From a checkpoint of a small mixture-of-experts model trained on Wikipedia: 31.1M parameters, 284M tokens.
Below are experts of layer 10 (counted from 0) of a mixture-of-experts language model. Rows are named router (the router's row for the expert) and show model dimensions 80-159. Each number is 128 + 24 x the weight over its row's rms, rounded and kept within 0 to 255. Numbers have three digits each.
Before each expert's rows: a language model's description of what the expert responds to. This comes from a sample of Wikipedia text that the model never trained on.

# expert 12
Section and line breaks. Line breaks after sentences, == heading markers closing section titles like Sources or Statistics, list numbers and sentence-final periods.
router:130115127119091097178157113146117120075125078164135167136110138144158167164113126129112124118100172127115124121108135139152137145083127151136151105162139143155138152146083088167139119078159104164159154152157085158110151142141133163104116102

# expert 0
Nationality and country names. Country, nationality and place-name words, often after "the" or "New", such as United States, Soviet Union, British, French, York.
router:171142112131102134118127141113143159213158146133164153137136158126120153101120140102132090128130151091127132133136136130126132150099144120131173129112161144112143158111132121151109114146154120098132123092141102135083129121102112122110134090

# expert 3
Clause-linking function words. Prepositions, conjunctions and event verbs after "was"/"he" in prose about songs, albums and games, e.g. on, with, announced, signed, Preceded by.
router:157148151104160107164116134125127130120113174076106135087116088072093112128138077122127175138118091107137106115105103127159140093117140157139192138130138098155152141115130150173127127113136099143111117153140121109110143092153127116149139115

# expert 8
Word-ending pieces. Later pieces completing a split word, like imp-air-ed, conf-ined, unsustain-able, plus content nouns such as aircraft, wife, gun.
router:120130132100158126113126118115136166123127127112127158146124120131152117190125074125142133072122177127133107100119116114177140122121136122114100129164129161159155119096119083196133129112078104163141178133099125115089109113113114126111133151

# expert 15
Infobox dashes and stats. The list dash before "Died:" in biographical infoboxes, digits in sports statistics tables, and adjectives like professional, international, political.
router:101095112140134121164128135088129122172179116126128121149091095157112110151134116112134111148116090098129150112088129134089133135080137165103137081136131090151162173133122086117098114176134113142102182160070122114110137117137100154130145105

# expert 4
Spaces and word fragments. Bare spaces before numbers in tables, initial capital letters and word-start fragments, such as re(kindled), sp(ells), Sa, UTC.
router:170180094107090114147110138121100131196105092135148110124134143093153130134141125125171124108172124169119150162087122102128139168057096161149164150134157113095093140138164124174117145131120115158143110100101191119142128130144121147171135136

# expert 11
Line breaks in sports lists. Line breaks, spaces and hyphens in tables and track lists, plus digits in youth-team and season labels (U16, 1995–96) and Slavic suffixes like -ić.
router:120101106133128121187125151105114148196176146123172096114099125140108135120125134141090104141143149136154236155118131144137147176130148138124135136107140117154126152133143164096132114183109125140082138104121100157109138116130099122123138094

# expert 13
Mid-name fragments. Word pieces continuing personal first names and other words after a capital initial, e.g. Mar-ily-n, T-om, C-hem-ical, Block.
router:116139101139139135167109121099110128216163139143142125137104129138081107152123128097118087143111147099131157117117125130131157099086131129111125079106137119142132151119114096145109126202115127138084159166084094112067103114130126162110169112

# expert 5
Table separators and digits. Pipe separators, commas and digits in tables and infobox lists such as dates, percentages and results; also "modern" before "-day", and However.
router:142121112140129101174117123139129117205126113128124130150125144140173128169161139165156120106187116124120114127082106137146158172085101152146158162116147137090116140138167112136126118151122115167159126077112159147114139115149117131155119138

# expert 7
Name-initial pieces. Articles and the first letters or word pieces of proper names and headings, e.g. the, his, San, Los, N, F(örster), U(ganda).
router:160151105139090064157113145139121099198117108141116128141133175122142110149139125146122111104176103121133125131072145133129132164113104157127196146108147140125102162116162103158099118153152120141124096122093115162098125135138147133136124118

# expert 10
Function-word prepositions. Prepositions and conjunctions starting phrases mid-sentence, especially for, with, to, during, and forms of take, such as took, taken.
router:146118137093154102100108135152148079108115119120094195111129131134134101152120101111185201092101103106118073123111137120136148110094087122150141126196155149098137123114131081179116127096157138133165159121106127112129101110126140129118147118

# expert 6
Determiners and possessives. Possessive apostrophes after names and possessive or article words, such as Williams', friends', the, his, her, their.
router:072087120103159148161146150122133126096133146126157136108106087140092147154105105097115144140086151125167177132121157106123115102140150129123117091189143137149152119106100119111128142129118137126117177162136073108100138113119106145118127096

# expert 1
Coordinate and numeric decimals. Decimal points and digits inside coordinates, measurements and vote percentages, e.g. 91.81916, 4,898 ft; also ethnic or military adjectives like Indian, British, Army.
router:075175138108128124148135159125120094072088120134154140110130100105104142210121117136180145156126117138141143165118142108151121128149062136081106122190120164133145133128150069133142159112100151163108186167118131104145127106145156155147106138

# expert 2
Table cells, country names. Table pipes, date digits and punctuation in lists and sports tables, plus country names and prepositions, such as Russia, Mexico, over, with.
router:136124127115147133133085155128107115122146168103138176089111098116095142156127132100189140165119102112133139118081134104145164087121121154145175164111172147129171144141175132186131126084130118130108122159111118127111111126123109097148139073

# expert 9
Nouns after articles. Common nouns and month names right after "the"/"a"/"On", e.g. air, aircraft, land, business, June, effigy, homestead.
router:100141136086126139090112121133145157103127115156120167140167133110154125140101095117129120091119176115128093122096135114137135098091124139147134130148145163133150124118144089206122145082095143132172152172115107124079111135111136127121114131

# expert 14
Biography verbs after subject. Verbs right after a sports biography subject, especially was, became, been, plus spaces before numbers in tables and adjectives like political, new, more.
router:100057127105152127096121149125112132134140158121118117157126128123109098102122108126180156142146120125125126121139129106113140132125143136135102122137154119125158124107134134080123153178074144132092163107081169116127104099124096124171133144